{
  "n_layer": 13,
  "d_model": 256,
  "experts_per_token": 6,
  "routed_scale": 1.0,
  "router_cosine_scale": 20.0,
  "vocab_size": 8657,
  "norm": "rmsnorm",
  "norm_eps": 1e-05,
  "lr": 0.00092,
  "seq_len": 256
}
Below are experts of layer 7 (counted from 0) of a mixture-of-experts language model. Rows are named router (the router's row for the expert), up (a neuron's input weights, with its number) and show model dimensions 0-127. Each number is 500 + 40 x the weight over its row's rms, rounded and kept within 0 to 999. Numbers have three digits each.
After each expert's rows: "mostly gets" lists some tokens that are sent to it at least half of the time. This comes from a sample of Wikipedia text that the model never trained on.

# expert 4
router:542499571544488533489517448455475509542491461446420504542481438493512545474561517503524502477467501454494501520594466557531471477501478533527472439467505549494560512565534576560493515538421466520540503449521508437480512529543526572463456412450536539552508571541527523510495518533502509478490530465439472527487421523475489529511459459540565431494536502509514551597507500477456531527577
up1:463447530513541537472478414435448507513569556470522484506544512479434487452485530486446508542537549486544448517502500503500483484467507542534475432484504555540620539534420589519558495564538506499423480481472420494590473500428472564579449530521479439458480538480447479506480496580554430453390459535575318477534498502560495494524476509520499520468448527442487518494476462538495517527529
up2:500506589527517438525514475476528464573491483500472578529507526547408426503532487472493513463477466492583523486603504462501450519498471450524418492458545508481535432516433531500470523527461462529440497435482479545542540531521574479523484481471467454487481514590489505448537563506498469482561484539460570520446519522496482488540482475519484535532543452458466536546553457434488511575503
up3:445488542503443488484540532458514527555471460495428541530528513494585447456458517450496533449447565484378526478564504488520458451546500547446442504443517589509569456572534553511469480514521488501458469503494517496497489477540472486508519485513502489474515494449535504584523542526412445518465556524478372519508496494520508503488485439504507473527570441494547544477601479579358425545546
up4:563558536476491576555499467499540498525537474474400501456522473518526474473575520466506440489518524475513548539505551536519520564535495573516526481480501531478485466588484425558527473475505519524553445493551526499456542475477452528503460478459535547501479423515472476483490474500453479494482508483470493476567432459524510544465487559505596536419530510474516594582435533451538484477520
up5:505580503568500555509497544447472551461496518502505470523509522476491487475506522527534446543583529491505531466502525408578443495485531606498445529563534496392491571446584460521522482521499459481495499565521454505442470447558496472497473559471595500471525520476522404559532471452471482477423446444507495490445510500468509564489496430495618493486482444489478428515508501530519416477463
up6:482396569502517481494501495476513463532512500513499485507572544478494460457512482500486586497535512504536479472515494473519480488457505505530431491528439595526537489555470593498500508523512496497441531476460390509530491521498513519653429553533504462441432594550473448521467558607513441501500526600544451470483461513503481491535504506522491486515463533418496429510498437514502542547537
up7:516522532492537446526466483519473455496485521520467498433539491508465475518538462497520490470472493497517499476588444366465471512548531493511454545524507477497508405542512605520513475525537468496446506456536509512533462510517499485523479502429523471493485464521437527544488497428490560556579596550447503495563496523570454440483478440505529470525457449522521491514537435515509530527514
mostly gets: " tr", " wood", " bre", " gl", " ch", " water"

# expert 47
router:535487521602527489533569499551470470449510474505553521484504461490494512519467487561528540412506451440507523432515486556520514482436499486504506472518510476513514509457535481508483499458495515487562555508519566519547460436539444474518449422455556501618473562522530529523455419402504514558531481464404533518493552543519474459511496487443539446495475483537514489453595496500549529464527
up3:505469466534552486427455461503478532536520492452373518380516480459521525481523495423499482490504524496489500500489505558380449452503595458537524448509536532513527474485519504534452505493453557479456499511462490518479524482541466505478441381514535437525493533415492571519420445543499441554570488473540404544534517522466548467482532524467469487500484527444541427456537538536519501513486
up4:507505497471476474457430496546520520590512492551550448579530557559450395487527506514501460537567438518548568461449508515557460537528447535540548488477552502519496487501440479513462514500471494435463511488485484428546544474585522450531504472478519475512535482445475455508522496545549524456466503455505515548460518500570490531499526443478447538483530507476496479546482500490554467516488
up5:490459489497604490493563510513492531582514460607461427567464512553515483532527483488493484501484511493526472485534467519481494463478559411446566532494515501506555464512436511354471487489525488455554495504456432514477474492515487481508461474539488495443462515531499443528536479526517475461577467500534512563445478508547516513479579510570453493536554553560564431475547430516505491547530
up6:441463486504430490465498431502547524436508563406471499468535507523449580491523536535486501540438465478503512526507417446477543540517509486507526542507451503447533508426506497474477546521550555511497491527472508495538496508460476466508522495466499474446535498512474521559471488500517544455413547541532507484508500496437665482443507459472458466521533427465570475519489498472492518531513
up7:470520539508532502503553343483525461532487512500541475491437509512495424506552531524504498509563468476447532531623421448563462525490488502636542566544495548481506452465496569504516532510470464543449476472558527546463445460518445496598550481462536461461449499545507481527473490536429575524485515531499487538543506545577534463527435431562482459499552466505500474539467507515521476499529
up8:507497500483462557514493469501485519511554509517438469449444453483456519482535485478518496467529498473457542483478527529510514529499514520482517504497490490509513508484520442486491534513482502541460510484509472510483554370519472476505489519464506527451522463517557488505472461471431502505504531514511483504495539540495523484507477523464524451493492511515538517459538544559512470489484
up9:512412476504407559446562502496606474507534521587470481429478531550570475452527499485460503458522454499513498479544493545468430490516546456476492473434516502547514584459517568510513504515482465397509510533502556455499538504542543505437481477483542466597540534520385536497495542503484466489538476472506460555451571544531479502529479484487476482513504508504481541456499507466504523511430
mostly gets: "berg", "ki", "burg", "š", "ka", "ić"

# expert 7
router:498522526474487566471506486536561483482467473441478424590448464543508536512535552497520515525501508482433460550454544554504538521476464473562525510406508528566537555501514485485544518502517511461495515453535530484510473509483519487507510500471496470491450440540517607454452459571475466431467504506481571594592572441474487531528481540538491499479553564500485579485467490491429570590558
up1:429515489502507551459398501495519530530556563492581495505545573469440532489437504513520468546589534486522551515480466483520483498559558499492469550506500461507527541463553427446490450435509471530491440503530546574517470479544554537541470458453506455488562433434507516490503487528428510410449509418505587437529509483437494498545510420528521494532494459550466517534505447546496544516503
up2:477517509485519494458477523537530518578468550517461490486469403512540471497593486460500454487454460513561434481463556520483598637475473529503493500471594500491468521560535521599494483502466449555553497507501479494503525485605503491497516502567479506492459512596600531488418497499467436389538447416514464502460526468632492472527537511525517527508538445488471536539499464474495489499593
up3:476532459490519484471510504578477533488493552506467505468556500523546539480434532484513505567500511449558413471480567499471497518551527453525470468483570570402712492535508521555479482575467506479503466527513588494446506510410555530483572556539517502441503411488464507500533535479561499509498450583504541536470504455531484509451468546465488526468557434503468478484534522506482531508518
up4:457522496531587483486573522505563484480483532473533524500504553476482429520506523496523496509505505474509453448484542432501423511482561444479502439497499487454454543421492518469487524432494478523459501525538408493528546459478454472518520519558498504510461491606491447526523478481445455514522488519508413527477497553504510494437508571465531470514458453554497539485438468568499490512477
up5:551468513488520503551481493461494456474521455491478523476525520471558531492509526448505499539456528477473550522570442423687458430481524394459459515512490446547448463536581468401564504481547515482514502483478530486446469470533506522513479482454510527506556523534573503492452481501471420528438567494510547559491467534517510528487485529517483431494468491521602507534520585493472525534504
up6:450425543518490489467455488471439509550499510462453532507491530517459550493457466485539442621480453505500514445549445554522485525522474447457468536512507520499581498481525431495477466577451499526502497516452464524447511482518528549496439513506528522519599477521476545467528497566687468506526495508508487538510529474605506512513470552478498541511473537460495496576564522425475499515559
up7:486420460468506493484533521562506471474501519475539602558506584470508419511525530512498441510493497447512480476426506556564508504501540517493584440465505453471554475484555488458453456500524554512535480530468485450542504556544486486507537525496497455511441530566442480574536464495418440529485536559496502523488535508536451510443567508532507522519452467459575484540519527464515467483510
mostly gets: " inter", " any", " w", " f", " sh", " some"

# expert 9
router:514487519469501511542487449474525470471426486461501473488377448533501555549504457476562511501474467510458543526564471536509505463493470488463520485476423550547487474531558492478527537527454468457526546557505560566496465493518498484463486448457513471560495562506506532434405512435561528523527528487409476589540516499497442471495538525496570459464485495486538537533498444499514561529555
up1:517468498485458515583564474468458489574498442528502491386548510471512537500414444489457509430473473452483515456516516510522511422491542511422518559494434519529489474568456509542483468560555471487454507534488487572501450436500521508518492466503512456464476521535554460460471473458548466525523524545449516514513472551458468445464509474434503478507436562568488493464588482512497513494499
up2:431416530435515504494451503490460517441508545497526383491512504485486516502534528514503472531507475431559488533429465499574504548447465543482552518506502454481514454446541471491523421504505479510538532508420475528506471525486492527560526524374484453477459527480526452501463430352487492467499454471551470519514505526548581517479516469509517540483466541487447464472506529539511487405533
up3:519531461489509524508471493534529471508495509510466534595469504432473514499485501529514482475438484511495461451463426526528448543507482523579494515528602412492510538481495507493544462452495453501458569493432524511540534394504479595484512506481531504508454548508508481522509556405496569497519450428534475530502522507459440555508534513471434526508459513511492492506492517461514467436487
up4:500454552490565515470473495491541531519456526473479438462522493531567444519506464531515548483519486495576521487449576438479478537529447441529393511552523478520538515492489572521466550519423526470573469464521453425484547462516505480528484470572520434506463477446488532490584531635534459543488505460507500507497483469541525528517521476557443486424510535576427471502445488468463497485536
up5:562532456487493467528518483527510518542465519529446516466532516482600469519554512471542494533525592595488536569456492456524464520544502536578485543526543461475416518470494451470513443443514447523563472454409512420517519462551474489480541438445535543522504491412490449474496497425523564577467522437523514490482449531424498598518516479455561494536604457569440487536464530455495494459432
up6:526467490500552515508539515494513518528608501477444498458476508497543478486441478540496478467452481489474476486567441489514521472455494506403519459408522527534459383500463593529465492510521544418487480505506536518484490507553491488431539505566474510468517489538513531544526567542476389485511527546451418488487541468503543436486376513541504487499454486524515464508509472536502512458532
up7:459550491530472475415520485416442459507459496466496516509482502509441476528461508505555549530506520477481495512485541456558508539475497510515481439545568496457516545446519537465516495560491555472585483531467504497513487578474514488484447454481546435511475525518454516528541529481574586516446603469478492456503562538492483548515475479587506481441437501521518528486494523522441533584519
mostly gets: " d", " de", " h", " al", " j", " c"

# expert 42
router:475483511501487520504514545465422489454447464401525495524469491500443508529501528502534483586538509582517525518537495451547487486538536433562428499480449507468503454458514459514565512481457484473522546544570579501556437501471510485498478521434525523524514575494529510561510508550517477482478500477437539555586505497460476549545465484536547449521592495531511564523512475404429529528546
up0:533482477370494528493525442494439524491506505463446542487476482496564455500492465504525478495431545519485495485490461457486471532541548467456478516503567485440504592512475566484504489522512411456503509491468527507506505508493467518463454528518514477509534528507521475550447459525566212517539459475512505486503487520489510511505572505480537521471538527542452532531485507558506453504482
up1:541546501535521520574519448498502529521450513493492565517518529486577436505541498426502477485550484479480536452530557433487488505515480470595472473539537455590475441509499486536451514490444549446538485461502562490516516423554499478450524527590569501548489535454507567452456541461487516520578554487474524493461509532448528509520530516431498504490516513506516425474484511459502433499462
up2:505464459481565509487451486474510520455508541495438490476486530520479505493477511529495432561493467475470482466503456476484450524493486483462535483472628447489603528522505520487469527482527523391493502503506424538450500490501484416589500511566509463459530471507447514524520573446519431458489468499530473477519476492473495514499510539562524526464464517510529504519566491512489517455544
up3:515479490476512486526499460459528475557543414490462524473494514469510440507458471434495556548455418526550475526461401487460542528504491506428480478530548467455484484562484539551509542473507488468509489541472525431531509524499490529458521492479511551535447531501499492560499498515508438456521493443468537514553506470396471457540469514535513508415482434484404472543478524508472574441526
up4:514483520507485522524546532513515542488466482475672518522562539487477500517471434546534491470444601550521511497521572532481504451532492457508517514576488513520550581514535517496429487535423440588530515467439488495542498470459454536420471579502412491445509521456494506507536424466533493485494536521494470490583450481513549491503485491504431439515563500491543514499561457545509518514480
up5:431493544485498483527547548470511502522487530503564529514508435470436512487506527518494565496498447534442463543454539468461497471478476463374512465522449438446526553522462524491550443511468500540468529552500520508494458547545498531530538425502563514533425486501496493534449457493486545444537493448449492489534488526537542446533422505552556478454498543504533542483466536523499486500569
up6:428496578474427596540429522469477616494524597517559449483461523513503509474518527387465489490564509497536451487491504509470544428481547489497519443526441525414502496495516441494496494592546494452495497524445437480498508467433507521594435535526479493408534454483504475555504495561472479426453484510516457498545522494522549499526533480492523454475500552526504505500494525550470428544495
mostly gets: " well", " sent", " success", "-c", " us", "-p"

# expert 46
router:454496469517514538481491561474452531544483514457476471552488520467533508538506471484547472549494461459524508506462466439546454555465531502486502490507476534537491499451534512446523467522471570494501555514516480443461512506503419522519432440497471558577496528437543502499486529553504482426490549479599490505426561548474520519451502470449492443499441548505538524546541467531520446603549
up4:471495495491456533458508467425499547548481522510490503495513522463489534508567481515463527509501512462479484456503470485518493444503486535516484533486497484546523481530497505471497492555522529488485483518433383464481602399512470519500462505570538519521475502507523519517524444490435514470558533505524547528496540551504452454521499537471489497517455498482552434554495455560540577508530
up5:536486513456510565549524506654503485545457468484508507462509532512423448487511573455535506532522463497557437476424530498500442525520498482416512485496539372508555599461469532511529554507485468516486555500475460520492479497533523404493524482539466475531487445459472504605529520504544489508482462453502500434518469490536501513526496503566491499454479522461544442538489550509549481432460
up6:502594503512519407502498520557507559545513529536493546518423474514498463498495548518530541503534492526420485480534454509536545515517513474473432452484448479526510524592499553524459485536540441456482572524450474442492449459524466491444527618539432431524495474476456392485478466503448388493590496552497426488510456469566468519506530474524443504547481473454532439493519523473469527546532
up7:555492551473524509485489453487459416472547533484521457385489533588481458539435464550494540444484483484473467462499410493539524484525565483523464478538541511505566497500502563534528426443505499470509488442465576464473492504459496535526396481494463519486470582490472503540508480510497530477513484501494526540498508522484463475525489473533543476514508571484520551379507502492487467550524
up8:503573454473499456521473521527451424510485517502374556516508552432536472486503540468506498495503522474547520608508491462534421450536503530536457530516518409497430498525566486568419553520451531514457463510597560479471517473529480434437465488458470503556468536521548490530448458444545625538404482500519488473480543487462514501495483468469513477498510366517519496435544506555486471480508
up9:520557470470504578561586519447450480498546507508489559498427456483484506478464549535498510488511553505496522496545558500501468510465489538504512557476520468514493485413481434503453487474487527556509427486382563472469470539517433465486494516493545542473511425486545522578551521457559472465475523485546467461568477501433477410480539556454399470469442513477441549508535491484616521472488
up10:479490463516448439493556528528510531535445507491510437485419489526550473521543515443530572538554539452535536465516569470494515477474526495523504534479523458502456518481514488503550547437520530494483539459538499453508506423519522528509515487480442492519517480475425490475605461522497446511528541477478462515530501469485518519588469462482477538533514483495533449504491569463361483519441
mostly gets: " year", " season", " time", " work", " However", " life"